config = dict(
    d_expert=96,
    d_shared_expert=128,
    activation='squared_relu',
    moe_layers=[0, 1, 2, 3, 4, 5, 6, 7, 8, 9, 10],
    router_score='sigmoid',
    lr_router=0.00128,
    norm_eps=1e-06,
    grad_clip=1.0,
)
Below are experts of layer 5 (counted from 0) of a mixture-of-experts language model. Rows are named router (the router's row for the expert), up (a neuron's input weights, with its number), down (a neuron's output weights, with its number) and show model dimensions 0-111. Each number is 128 + 32 x the weight over its row's rms, rounded and kept within 0 to 255. Numbers have three digits each.
Before each expert's rows: a language model's description of what the expert responds to; "comes after" lists some tokens at least twice as common just before its tokens as in all text. This comes from a sample of Wikipedia text that the model never trained on. Tokens count by the router's weight.

# expert 33
What it handles: Single capital-letter word starts after line breaks, list dashes, headings or "of", such as ==B, - N, (age, T in "Tennis".
comes after: "\n", "\n\n", "- Education", " Award", " at the", " University"
router:093139074155086123125142077100146181125154134118140123107151126169192100100101092126124092144152120136134094147007133158093090191128138157141105092149131141111109130124069135110172103126122135085134118208091153163149144140146123194115143182131075093174180120102149114098143146151075158112098119183120099111113138200206088149066152168144
up0:151058175097127132172112138102077153095141086107115106122126098135100182099130160086130163154062093052108108149161123102146041154122149162146162130125079135072082183142133094118174089144093144099094100145152093112171144136121134091130199143143145143116104156100143081140070098108151123128115074090146127124098155062154116099106163086145
down0:096067111171203124149095139125154149132081097148192107189109114103179177133132057129074125123086128107138097137081146187125143144061087134125166065162083131123127068108144131110166152137088140075093149134152149080139139090167140103182105133154116084094131143172143137137223134178131117128193136198033145083110198134162077055159143149170
up1:124119128154157122108176107116087178086223094141145164169068116132099125058107111073105139138106152148132107081112171146080140170118110127136106116195095118082136188193181077101173139120083124086104077173140107137156135151166167171100134100149108122173164154094132162125151133166097147130087132078189133134085143140144124143187076214118
down1:147154167100053126087098138133068128058115145127138109161115147143113092103137116115118113135129113150083121136096098084179106162101138105122099135140122114119152121143153112127092106123182113095148165090174111170097133092152114070092146084085122107119075160121181174139122070095176109114088192101153195150136146078122135175108169149111
up2:139125110079130120173101101162109133071243135131119099071140172156097110112160100083125138191115073128105089121161123120159094131114150150115075167085118169120099140172125197118130133148113133153118141132170140157119109090132127135102181152097177123123113174151143144049139131141162137098170170128101137114144140154100079131177159145105
down2:142165177161154091158101130104138104085063113120105126063135118132130154129132149129119152110143161087135147051052077110156122165142132114106133102118121139096149096080124102096074119164091134129116115122119094158103098166141082141128145122080122145094148097142142128122174106131065109128153075113128147128116170127132140044212143091114
up3:120127138092116061157144141117239157103077116164143107127070123134105141113073131135104158173177110092079114124093103092064222136056120120141135091116115108091110144109136118130143160188170113106085071157072160145161131085063105152163158122113081119109098112100223122112113118124197115147090116153145146119151133153201124129122180130140
down3:142196137136139108179137130126183167154082122136088079131141148169068095092134091156120115100097182096082095111155152067090108162125130116147199155118116106090152156086140172176162152170164166144177089136100144154095171167152105106120176134134135119152140137140089129095047163155163125154100090084056148130113069155159112134062120120071
up4:113133101119175158089158116115112174188151135142089144163202084132130134134142090126099148181140158114200117119090187137073119154098093069174177149132189106109104119073123161161150129114130122106103050126151108123142144117153113126171097143164110108094157076134106114127048170130133176095112115091127176177144108108134159185091121184181
down4:096155096151134124154061119142121112124186132132130078114100148085129108168104185115138150141128181151109146157137168106145101086161122130122114114064128107120145150125119126148072097156174142113136109135127175097070139130139107163113217144130118210090102152152178198122158149125229149127150114194099168144149160102113157140079130162137
up5:117140111130172156072086070134110112151171146108105104172157151148120073093116084069142103160092110147174145105155122125146128079111162143128163092101190113137151085089155111091150129097138179172072128180120111170084118119199125185099153145059107115150146124137154137152059155157089155141113194213129152147160166120105160113103117136153
down5:143172153155165124150152151116171106121085104163165150109133096107068138156076134175121104107182099132129173161108160100155140129096164101150134134094118091129133109112144153167179158116180109102110141124112108114142113139103142031169152126195145169174101152092094121114118107156110160154113099129109176150130107076069115156042138123122
up6:099132087122146128189104133169136163100141128152115135137089117169076119103081178134103107121149127116098110111117116174091170155142163137172130101164178175150111132151135243112083166156113148123086101122128051151132157187172082161147109147133127141091175163108104182121131151095092139093131169177108168168173185106151183137141144104106
down6:197096106107137142136121144120175108148106088108082117093152145131132130198071088083127105106152204110080044097156120150085133115172142070137076177151128172144075114104141112147141117159148116152143053173157107131119129105176116136155118089176146092103077138148102133159086117146104096142184124167116090206148129109131145151116123155112
up7:181133060108142184156170071115058099152203139074122086071131102128144098076083136181149109119155123044188132155096170067144131134110168063153123123116117097141088161165092133112122190113091133123129114099136144151120125194134182105113121166052119057137097112118154126119103100204092198134120083118158151155154110130178138147145164088067
down7:088126132126122125066092141126094129055127097134126105042106117104125156107084137123112130064112123125134108132132166110070094118128104221224067092105137129092154137147093078177188105120181158109138129151140092157119142134086140127116107144126081113102133164117140175166115125076109143182086095117112070113148137157119079106113174102116
up8:121134107138144132085097097127149167106152074097099097111109115127194150083097120126077112107096095074162145154063145129078166177159138174154196118173129142145127203155156108130084121112127210138161184185102111166101133160105171140170167117084133134123109117118141172086101163143107119022142084180169099127161145135063023149108149098126
down8:127036096141169020095133059124128095141144119116134136093143066151144184135189075119101100136131110156065074118098090121175108139090105145141103152115172100117155089149091176083110122134166169109151131126116111154151112137127099164084154229186160166071092129148180131106102111061126190132108142139100167153110116103145108147150143124122
up9:102083131172106093108108093154114130132147133104115166148173129084112151109084192116096092128169109105119206120139101110146090114113164202123106145183105147094173149102166136190131086183129148118158119191128152149144106084141090138146138110130148123209178138129180125141109137116154101122121186140129133133097129105177152095164185148169
down9:089132172091140144105108121066135126104109117071131106112158143112122087094160160144098140174150112163139103088110146158124097171141110128156110126167120164075148176159141119094176148113109067200091120150176113133141133189106128081135173124148119131043168109165105132174113052129145137163108114190135160163127148122133120123168105133085
up10:135094072107136093122098143128090093147184137138117127121120103152113124175137057113134083137138109130118165118133112145141084157170130118133176145185136107108179164088150072118119141128125156064033133155118128131181123154181109124144086133076147108114164099173118125114137158138165137065152123159091088113083118151101143146149170165128
down10:127179110132129122188108144124083121128184112144089129101168118122178124124102148126124113188128159155104107156100168117095117193124129079182130075109142105142136144156109130154113094145049119153122097166104156165154131147137107112149091126117128154125125255135165103093108101134152105113138103100168162125099159073120118090155139148130
up11:128119082124116097117099096104131100106171140114136114098098103120178150129142129142124192112134152110151077159134182157176119132130129130109089193099189097171176196119163130092122091144102116110131141222153171146128121161111132143161183173159148158108121114154157108099084148111050166079165144102143088133111138157130103173123181156142
down11:080206120155132141127135153084172106127097144105099102138218158114166126139098164130111131126194114140152175131149106086102134122193151107090125126180091141089146154078105141168145143107127108074070087110066155073128140101138124131167121123105096145069109222116134102174116122222117089148105175071141111026136093081130104174076176108099
up12:159111121137127127145129145103119095078149133064146138054089105082119104078101124160175110045202145110129134136129055147168126154105133176052138136165096131188095128127176121136152137146130091137123102176160146148119138133102124126131102220165122132168122170042171097077129123100120124130102157159058127088136186164118139118146168107121
down12:084090096098141133097111106068131162168038028130110141147122099142148205151136133123095195146144193158159137140080103131083164093155114107142089127142122159142172099109089158117149107194138145134093151063115161112104137083163100176119098177151198131170119119164170090111153088151076103136116166110103158113107104130093161076128108086141
up13:108106138164171120153114139132108208125108097137100135127146123170097108130153186122119160126085119127110152110141100116122125119104079156118073081186158156147146161090042099129187121134096134141091153106132098161189120117052143155141142105114205131194136129084179132113127158079126101146122112200123147119155121130075103186073162146171
down13:149049177104153152150147089127144150122088081181135130126165097138161124079174170076142134170156075143147122121101076106111131128111165162107132167098090134142108102160175209127087146082132103134101161130170166188170146144112215095125159152084176137084175056125135073104099137093131127133167120171152132129109108162156120184078116106191
up14:177130107129129127139110121119118124061177132176111090090141145126188122106159115133126154210121143137119129129118124102104111152088126103108089141167137136152151087128126134162173120126163098099083074142130109179135082128103124134122129086182130091059102127149135122104131113161125153111159140161125124150205075086170123090135140090162
down14:092112158132156079139121108169140117084159105125164094119151137083123150145139136109136083127172124195145113066142125116171123160178148086136146223060171106135126114080138127132152133149094083085131141116121127124098122093120128102178098138061128107141138095115134123152200109167127183164121107077098139103093141180122105060152102118166
up15:121144096094142148175152112089160087175108161126159060065178165138156143114113091091194149091176164160126142100070083120091098131160169141162104117180110093126128130117170122158134129141126196145160188178067129157178145130095109083121111155124127112181132099105075109101149116091076098175094121136101155142125099157113077143130101084107
down15:124098165135099179132178135090146143120098111134142156107118148178142108132134107157118175149103111152110128087094106131145149084134161156133099128184126078191118178188174129119144169084104184142107110108138138159135145123124132094150103171141143080107092109177153078141122085179104136114140111125076172136073083094094109154135172190174
up16:176090093179125157151113121106151154081090157081104113138124168133161102085134099149138110044150111118113180139124122135134072114156191108107100132112130104157103158153111067136160147083067167154146164104119034143091123123143130109099143124123138112181151079109142114154141128073211097125088116111165073098129136097103097060114119099098
down16:157115156133161083141128120089180099112119128157085176123136152128148134045166107143141055080150135098128078114122081108118146047117163141064139129127130119093043153127159129104151098145211104118099121093167130120131135093121097126124076130107166122132142135133144157142117101115115177165150114170141157163109171086165055134095149110107
up17:121123093140103111095119109145081124130146094126098135131184139121140108125161122158104126162172156142121094148127151116100068110102147180139117137116135146141133157089067150150148140090113063130128157149105131124193139139045110119150122126175098102181157121167136158150087149157099135131098120079185130092119086115143098139076201184156
down17:112156168091162177109070123119113113165123166125108111134113101105173117141167085139085107169130130168087172101107146112085144168141114139112098124140123188119092123127081151152153082125173131132195153063123149180148103109148100146162129093139184127094076128138124114122159161141135113124152121112057083147136087071105161111117151112099
up18:126135161157136147152154140160146099137121072094194121099126116152099165181110132146132141093141113150103118142137136121144058098074113146073106125094166094139100092132115068125132102105118117114158098116129136113171050093174116111163148126061131097212179163106142139120071151080118115152179110206165148107065159159153083165153111194124
down18:093098098163112153141115058151030196115084101115099144143157116156162074159162115137133115160106083138103095129147129125122077056120176101124200112030116140115171109107125143072149106043076190108147119097139121130183096140096147123098149049110156163112164130166186136105173111096123127125165108117131180122128158105104119171106113084122

# expert 42
What it handles: Column header labels in wiki tables for sports, elections and episodes: | Date, | Year, | Party, | Rank, Directed by, | Score.
comes after: " |", "\n\n", " | ", "|", "; ", " | S"
router:137125131099128116116098094152136099105196103185131089134111136132135177109089125135130086134099076147141077118041109125117109130107144158194124137158108162057084129125095133120150129128115115085112102196135121174120078144166143168094186167172108113210099184077089115099116103141118163131139074146144149149087120142181155171098136138143
up0:111169106169150124052093065132039091108220117161122101131110117111142137079140085155146092145167146163144154101109169085101094137101173163131137145115142150144088138155185135107132176117139144114146093174152116156108081118129132130115145115147137176160133157101107118131110158119146163103138131115146157142158155161156167110111152207101
down0:109168121148129188153132131151108177072141134146162143178137204080182160056159140153177179136188090080154155132118138154158107199157142113123138136095155118116068135141097109104137115129123111060155070111111146130111157140113092130092095149120112120148189094099211154155172150138104144137065114111092089106099123121117141121106149093168
up1:123103097145163102145153160125117153146133114143126114073145138127121156130151122065095113139158100152153082082110104077116087133116117127061149154118160094101100124154140193132133152120146132125143188108146120129157126158121121110105150189169089124077098096103128132165155154134132200123148120122156173126084136066128140053135157124111
down1:131255151118077184070122127149138124102163100093142136101070099162132085105113124166123126127151162122187113093087202108130142124105175135136072123185135109109080105142230130147157176160160105152148150066091140165170122192144170126075122103090100141179128078134151143125174144071169072130113146152164108175116103118177159158095147154127
up2:159101110220118123167118154122140116146176174153078129176111147154107152135102156150142159089105155098126082101135118080159114144120166153152228140131135162110112175092136145143105106154165128135117163152171125123104134076186111121165137133157111096094163126103087165171190106106144155127146145135106111108153108119162132099164094119111
down2:170112096168121116104158095085116143089155105139072163145173076084096093136116082119187141080133177197076099155089161114158162107102133143157097112167142179115171164114109134134123122173122116143157126156116094094090084125146148131128149113166089153140114150123094161132160131170136091155170115174135134132130119186139184142132112094077
up3:168089173090111137142112057129134117087162147142196098134131154136088094145102094125124057056102127129143094127063131121132087134100129170141118139172125109097088080033131135088134119159115137129084166138172088119187118199124099117148178110064147134147135157102118147080123120132127119109161121151121153148100129185165152133090221108105
down3:088105159162144102117123139152191173176094127091130085136132166091104165118100169095096156126122168115108131141106159146052138152152110129066170150127139061165146145127137121167094079146133099176167093147056137140110160082108127144092102127139109138095137076138127118173104118092208146123146072113119159130166149184076076123163125111136
up4:104097142171163138111124108115075135141109169132092141134065119125143105119170080112134119131133136123087107181141179162170084122111120102138160143152129113156200096143183149142202044160125153080102162112127088148085174155138101120128137121107129158103091065186171132057119125133175123116152186107098168176100089145169097177098125159180
down4:099105050083152134124054122124141140128179176137091094146110110159165158063158115129137104152125142099078123160141139171133136112132120126089196116148115129081094110148187103189092104124131146133152149101090170153125091103158077103153180134094137072123123126164155142119181126090082108153121083091090128130107191147161076127126114134183
up5:146127176105112089159138120150125111097162110100160076121155171118090163152233149117140158148129131126117100090127123117228128131149124024180074149114126094139130073138102122126194093094125100075146157127130161134156131199125126119141134152158087143141104219117152060135147092160129128046141110104136110165086123116163126072144083193111
down5:151142176134129134131105115144099164122173130216074060125103128121128131168065114156097138096133109126072112138098153114057172103119141129148113123117115154156151084109113117110156096098186107118109161096153090194112159091132123089120162128117079115106138119070146077141123129148153145177124108125122151138116157132162111088092110100155
up6:122112155112105153156144205130124083094174121123140227157148126137114130104157105196070092132140089161141111101115171086193100099143098171197156105129153110159113118116164178101140194100101141094100114115118135131112128164201140180158177141097136109148130128168166106197071179157135163126178114158170156120138104135133140171127105183129
down6:170128125079143106152130114099126110116146126118131144151137129140102106097103055083157133167157166129154128101156051138150183154127141117196125092158198116125135157154104151052171084101145125156142124155144163159112050194134098138111144111201139078105145147132151091126133164134093099140014121084126148095114131154154145126133108110145
up7:182096145091078087083090162155139158134166105118083130091160110169153163113176090106152135115124134104134110153146081088077140046087182175135177152159130141093081115057091119097155219097104157128199134179135138132113080182186159110157159123135118112155100112131128148126111162152176146121118145115154153143120102139171150160087133134149
down7:129167157098124123123151143144147123137058126128166155166155200082146198103078132144111154145172106150118156120143139171117147147157098147155104120143144150087086147097149133105102088112117071096183074113148207156117124191122123122096152144117083139138163061100148097091108149194095078088106108153175153093130149159135095136153157141098
up8:127123093109126171095138074143161089112106116193063152128146138131143098081126084111100101150124142116137131063132127080121147157117189128105114157151171082101088145131167139107147171121130141141216102190089172142157155156166090076123085138158125086146157094134123108143074118178188138125121078117114172082161147132098136151180181148168
down8:142189119149138119127147157124146125092160198116118121099125155086120160119109119159117183152123173135156137120090147194134145126052150137115115132153106157115119120123144128095098124088145123084159094110169115181098123135126174150138091181166139136138101176110069121111122150166222106069181189108120142172143141142125178171101142110099
up9:124058105114119162150150094127153083207175065117102103178196166142135126111100135173114094159122097058155102162135118127087163127112061118148101172128163128116104124141147105108085183131134114128154109166146111137110106121166167151096125152133133131168162175092095126128133102211162125119160123112148060117084154121132168091119115195115
down9:110132141120124145118124081110150157140132153126161113103111128171109093149133117109203154143121139164168114110126108116098141145103096128186106134115136107126166127083165132109134080148195124149145133120164104085108182128134079115120120140160097121151069132109144146122063065109069102179127107132115081141116143229125157133075140122127
up10:144139143076156115099125111160106170110182113106146147132105134152089155164123104143140117173097073095140075146144097144174083102126111143151108128155147133106117136154148092108150116123111084115138099141172136125108151157127119183149109137110103122145084136126115124075121135155089131038136097142140099098160136195150143190131185146093
down10:124124187129121096170059130158156135160077184092175120189137114135115144140124047130159148111208054138137142131124155115119126163157144118150114160049103108130148156164123168100124114030143132132104100135166121064070071208112062135169120092180114126135184105191139102113053118105086084113141179095103145133083164129153094065108127095129
up11:149084166095134146169187084143164090071159140114208068135170125172124118148100122173108125123121144179146085100083109106145159094099102098132076087151102112073141129097103123168100092102107153125123159136143188123095125102125126181138144113203136125128157149133125100109126145093110130114090179114139163127130071070168147108118192106097
down11:056120128185105198130170100103138174137139144161157090173148094139162093073169102166156153097078198120118124126110172121100152097141122102094169175155088135195094133150141088142066164134166089197167164156099174133070133164126108117170144134088098162088134105138087157108173131079166114102063116152165173154143170096156124134157148164153
up12:110148133134125090073111147159139133114181030151123081169172142070111105148151117109149115177099172122141114185089164097097145208131122128117126122156138148119105069103096138162097147153099147118086146132157125143187103084179178168117150102168121162152172135081057075106141108157129164120119096124146117137094067104190100077122098097142
down12:118175104166133146093155141089125071157129135164129158092130103162118088144099166134171113170122143119177101128150108119102063110153097117125138116150088108147135148134129213097156086137158171132135130204138160115088152117094128087124134149111150141068110140088114160207185058185108110136171105121155127176154128106149147094133100182056
up13:113149170136173111076126087143156128134193091118158127131135173145115110155117085124126088116137131213119074124130122124197168080128163142158159110117149112109167135084058071174149156048113115101164144117139165155124121155147110084115094156194158150108062153098140129124098132131165143121067023161110120139098098184133099076146141113117
down13:082104203084057132107145133104108208162150124125171118088139104145128154175089119150080126095185130121118191158096158119118126119168178070115135128144122170179116079086159098144155173078113127109114154071098141126162185171105145115105108124111091115115152122150137175106133066096107112148210160124131166122144142120189085076149153098149
up14:049129107168146140149117134094174148154154180171126100123115145107148165082125140119115159121135133146136164078162137122148163137132159149122121123144157193169069158049052144116140195127163112158152164111097159114161123177160116155048128155128139123107164166117105119114161103117102169130132135163146085128186183149089171170141149209167
down14:140115120131154137122131162091133121113140074155154077113125136085126126116198175162066113157140103145164160106130146127163125097116102177177092153126124136132126128112161136107179154086097137158149145160137123152180132142139198083175102141117129154159098111147163163074135165155135121166146160111140119111155128076158165160116098107105
up15:138068114151161060158216154108087131114127133067122182113148126164149084104170135152113077127129133104164105196117121116160083114137077087098142180122097132155072134174154128110134102101133119080147055131130122097099122147140164149131165129152082091181104131073160093154156143184148110154165147129153095085120148197123126135039147213136
down15:099118114159116131134168161079159104128142127107141145122151098127100147179186119173170123091178103125126177077152050128128188164058135113146113164088136085073166106114090065081198209112130131094110144120140165100168038148134045147144181127127117045112135178111173123097098121106106125137151133166153103114144162125114091086084103127179
up16:168173112117099079076088120163091146168106082136096174096105107093130093097094157140187134159115088139122130216093104072133040110134144095090131123104116138132086131130117141155108181076121111098195115128142179119106180139098158120125132127164159116218121061104137165182092118114158157179128149125186114141125126086109127166151114117138
down16:137155164152137164127143070196174124142070119102092187121190127159165144128171128142133154060182176192194122148144188148088109128134062106136112131066123175158131090102134132088111097129179126060118131125117027073108151149127132116160130124077175139109162160094138154148162140140121145130143141168156143146168130118119126110154127104108
up17:090093161110215118151133143167127111116116135120149095175152147125138130154164081110053135087137169140137102156109121183147166101148121138171120110121118172138127104141132136137098091112132208020093159185148128158089080122127134133116207121084174145155120165054119106095159130166094110100134077137109095083092121128147134108123110093110
down17:177139164165136180058163107142161128147146072125157148071127192192123158154161103138100127126101075116092133128148147134089128144060107113114144150119128105133081101101121123133137111189112113155113143117153116075071153107106111143176137154134132095179084171117121195138054132085105174198119105138155110156122146093168134123139122173059
up18:109085173175137103144124089124111135122114216160125095109125109165192133233110145087172217160139107102127102146141078113172125168133160160146078159077142088167108181138116134097134073175130152114084127150092102095149137115048157151125085150137115147112103127113072095069132117088121150092110087190107174140118121053105133104132108100117
down18:149149114126115147126093088086068104136136121177065140083141113081145106121096099102075146115180158108124145200063118114087163094102173119187113119158133139091213130129175122109125114115114102167136164124117170126107142121126133085160117110162110130142096146168111127147088124148141087112152104160137177139137124184128164091091150096147

# expert 32
What it handles: Cells in sports results and data tables: years, places, championship names, table headers, coordinates, e.g. World Championships, Las Vegas, 2|015.
comes after: "2", "1", " | ", " |", ",", ", U."
router:102142068108141129118160102132142155174187130164108144134094115110160147121047115127142113147111087125156101093050078130083058135165176136154117175126121165106136135104077151125134158132096130093114082127165139167120113121149092170138143181116115060174152121070111124083158135127119180128102093148097144130089127144130133167072157132136
up0:091130065073092135141172140109100123124135081122187147131099116155143152121128108120136138097124166109136145139113128128141113094128129130111133094154087175105145097102133214097152086128077062116166134101115113159115089114124169140178085157123138171148121142135102168190130134126074169129131149091142078147129164158151158117107146074147
down0:113163167117069159126132133124124187116185185126083099127118165168089091079132145123088114126053080163162135164131089089135196142153112179157205109204087097120131168117204158111083123191109110115118145173105142134145146168120108194139089184123163169168194117117171087129088110115145157135126156140103156159140139147159139089160157181164
up1:095164109185097156125164090164109135113137127110103141110085121147111093129114127106173154137107102077125179164109092079073081118106186157147097157141147192038128113198147105131081114150168110151109098152130137114182141148147112128076082161136106097144084108149160116186144129132131165091195153138136134133159084128190173121153140163145
down1:109124075186150121171147126106117102074109166075154129139140124065186148120162104172098171133154140103087091158136177173116134106097184135139158149099133086132096148159133124107103138154132101098123091139138124115090119153154086101109099135106034126096072042090176179108135133152201119134143195136089110178148150116173158049118106123152
up2:163189102095151134118126174148141147081141098150110111121128109161093105097128164140123122142126182161114151126116174157153213111184132089112156141152129168146097126054092081135060133089123099145158140140177107101136092119141141116180182137108137144134172151076132147107123074152103101138108226098133080136125118105096112207121139134130
down2:102167119174087114102102087155128127147115145115134111111134151088120089115112171149132107132102162111131172114086169132123199177131133103109143090052119106140099147165126105173180110120107118140108169117174108140105169095103142108121200138142155131164111184054080128126172082137162136098110179078124150139125122167104119108129117130147
up3:067139107091104089082139109118113136088174112082176150147124109153146126120113062126133156125130136230070106144063135109170130125152073121197158144134136113157126131187141132134164176112054185118106108125088069166218094152175112123113154177188108157115075144144159142129073086102189167186106122139151150129088158112123100140160149115126
down3:100133078131131068077125111119112130124137134120084169122154169169117090035119131132114168174163065130095131169092131137111141172115138046121144095145131111124155168173120131062117156166084126090085172150130071128153109134102141149150144159187125102155115169108136118202112101116186115085090127130131099088138131144072091121145133058169
up4:127114096137174118111134123139085131113209120156094172122205161103174128138145106174110129141136122115171141175102120135181105132141115104154174111167128096091170087130094078155150123125155098103137149166150129141130083133124169133168160173184129190126061127142076136125185148133145172164078122120132132173115092108144110080125111157202
down4:097140142121107151090151127140128180088176148099117117140188141173162053111122108173165110088092140166131126117106129182105135144107101130119146188107145104094121107150149122141131123065130163099178175111144183147114086149099169129200087171139102131195142122154132160113154148084138154057167150137076130123116133127113222148082099172128
up5:116192118069117167114141103152122136085249148165102130106144159117174114188171107101150139120144105160098124081140155105136194082168117165138139129141193114125059194191136133066123143125143165144140166137140136144100117142125131078179069126161151105130129142085113157156170147135145128073147168143074165112160167126127125170069163102186
down5:097164145117103139125113128179143097096087186067133167091200148143146129104128115169159177139146071125122097148097141148171125110104135066159138093122155152107163138117087071124159114125138177074098189146120116125119132129103139115116051126170114127147114192101103143100116105130128112089143170101098129137128107153193209126038128138130
up6:161126150116132179074123081116124066145154132126099162114163133102112163155089136125084175110146107158130153206092116088136150172122151164146119158126156098111114135117164224167074164123116186144198127147147119095169082172131130115096163115131134123128101116132127046193172151144146127121148086116064080131137101165125113134143145150178
down6:142187126206141094152138132123142089093113126143123118172108120144109092052159169147112167163156175105156201114118104182159139147144188115188121147077102157105086131127118100153130117122147079122119085106129114103083086148102143099154068129123143148101138075184135163089146169144106167125110157103165133108144158213083147140160076124107
up7:177091102062155138176141112101112115117151132093123095156087124115145136170147097103104079130124174114100147145114061103094168143141149182140146155122224139115079052149158137133034161056132131140105136128149145087125035176136143083139125121091099037130098196122180037143089176191131102027157124148106133105148106123099130177145101141185
down7:089157090093202140110141124155129152128091123106107157139133147099146168099123098186151103100081124118142107174125085127138121159128159145139122119098076122137085105147171087104176109167150182136115162109134191170167161232134116105160083152130147179076155075165133207112190144116099115095116115174130192128185135178197152149113167143129
up8:136116195149127152105173150154085113100140125107120130068106095158128182092115142125191154142079040085152105093111123058135119157123079152125090161148136118173122127115096072173108115140161145105103120129104122107098103145108169100159040105149168181155138176113146122110126103205106153206193096163133100113074112151124169172079128156134
down8:098150139176163155151184153116133097190158131175141078168079133144166150104096123128234116127138181084186162173121136125142075126140171084146144111073091160129104136138160134174142176114095143155157147096073101083106130127159077147132140156142096113115108151154100150144094116165129123211111178143072069072092174167103105098121087141186
up9:115122126075116180088118144151129143177175098130090142158082158139148137132157151114091078158078151135103124142123112155147044120148111121143180128139111091165119034093089089123091144086136158131138090108115153141157105069077088114081152139127150111175107130089094120179117104144204173142112096156142110197108134123113101125131135138108
down9:115152190203128165122134107112110132165120119133148131114118081171167114157135168104135109106089139118138162173107084102082094127123141172109124117101073120182187115121114132083125117140138184107037126078094073149090128090123130068157131075143158127054110071156124150109110062152171133126135120119136178169122177166168167128081092146103
up10:100177104114102122117090066118114111104169121094133146105102111121198172161095109136046108095088060157154125140118106167147139156152166142106131088167167107117161198178156054145127168147066114125154158109137125134141157079111107133154143152153120134157126118150125075118132179107107041129118078101135105072095107163085098176156051147139
down10:099114176139060175158126154114117177105121149132141108085161114155133108105149119151099110110163122115085101151170089156123137170146126081180119105094083171058081141113138139051102164152126171101114124080096120139126157107165100110134208147183131120169124148142118203183101088130172243120151145079159104110101116153114090091152129178119
up11:118188060172156171123215103080143138141140160177086114159121139095146137137072097129148101086072082057089120079112144115112093126134133186134192131123125120106083107090204116110089145165053115150146104141115092085137099120109082165102132132124111076187089125067131080119105137112155151104169098117114134081186144149110109138149159173141
down11:119122154203136149142146153103151079118111080119126114102152097106096113105108087081116118115186120103132127110179102126110142136082174120175176106166117103152136110147187130112127148070113146233118161110145120104125154130130145095187107046065106185127071076144161133093159122123160114133196147135145130185217129158155191108131116108089
up12:135102092106125124127068135145121165095142164086167136147138123166191147108102104100138151182098140167147155133089173085117176154154156154109185143186121173112121146093158072100081125090126110104096176122105091124119145106103073093140132139091101145136128203109082119111170129125132109180149098104103101147118131136103133143135180101090
down12:120126156076087189157169123084178149159077131110101128166086189096110117095111140171111135131139140134074181137139157067181131152154072168120120124084127125097086129111167109100125095126098189130141091146196104093130091100186094125113149066120115143171133160119083060122098130155135123142121160100146093074102106180152116140172125137118
up13:131119146059155117089147154098122162120158153076123105104113140114102129105123078106071090125130129168156079183120122193102174178152118175132071137170159164108074101141155143139130153072121136148141120160121185138157139159120121124157137109184117058152185157079094083188096082157080120113079103089114153104121177147140130173120129154122
down13:147093135148196126135154155148134088101113157128109124164129116108071099118149176110135148114122105068111125098134123139123082180166126094121104061129143141116142134154095160065189072185210101170074160077165136119115088134150132087171152036130143145132076117154136171093121107096156098129183136133165128112096115107133094167143118142121
up14:090113090140086108120125124112117189080147106061142167136101123160130100154107108122161113163132115156080035139122086066102122115140077164150116111194180102110174178117097116124097164164155109104101127120149147165110133165106123113137126130113130091140135176161077175110142161135138129139137156157125117130163184148113150084123082174153
down14:107136095115137099162150061112120093117042108085130114108117189162140140161124157120135138124117167128110141128150085161102152162108109114149119101146109132143152152145194047097111157149102116146162145195111097092126110111122126146150102036086123128141153152154046185121151079118071074120131149124115140115125149139147110110099087100111
up15:116168150087095086134143136111093141155163107178142160139138154150132127160084116130108096134113119207104066072152123077126148120162055152171145167110076132147144150168122121108097134139137116108135087157163148105126161118180085122106126134099101086181099187171113189186141116127160143192210084184195116124110135092130096123154101153103
down15:114123114141162121152104086058094109102145127097115153130136124121149067212164118064081122156137166050139124163134103108099127138103171126135113163112150108136148122231111122139080181130130180129109079169138126110149123123142158096121127122109126191107127140175082115099139131130061069089201054121125173173105165118088158138090089146157
up16:091183100118083121135160086123085165148117139127127174145148132132134127097159205076091105154133181148151099129086132116167097106132091096065168187112190143093148168146121146108120117132152082089124102131132147128089118154137152127194167110150144137127149122098099110185137129151120074131147136084130140112167104156158113134154096128118
down16:086157140155106099123090107120142113088089178104095165168128151169143080114157130132136031069143096171148155104117132076142186127111147131071123054118153161153148103131098100111102160085151123136128142139124115158150098110183106118134118161148071079132142066105138147088069104158142160154179116142191154136098143138072111119149118105156
up17:120141146143103130113133147153109149115158133079098136116102093112106133100089144139154126098084091085081158163112143112180084138140140180134112154116116094127132160066162137138112116153112073140160116133063087127170094159167065183129110128135081135188116129197119100107093075107095139088151159086175099117146100119151107185131126103110
down17:103095115210116151171143143120133081093186132124199104141147093143178144083124144168185150120101188094170131117139079182137100189125151139175147117133125144134051127108148145115172146141141071115150094129178107106116169152173099150137130122181152112116075080112140116132141122123092117141156088089116124149174061103153142116164121105091
up18:136053101151139116130081171099155112133163130186143144127138117100111121094130169089118112137164117131113158154129109164175100186127124161121123140135081150095143176090098181165105169153085160095095163120118124135185144159083156127092093128141086132150149169098073026079172101116137106135150068149099127105184149165103166030159152099171
down18:126092061144167066116123123151088060107196091084166076119066104155107101134120108172083080121144085077121140101114141161136141132125128129105104107136118150111163156123140137129148155107137143165090138148082145134069128125182153123089119076143161203111123162156096178150112164101124135115092127135165173167195112151115166164118077128097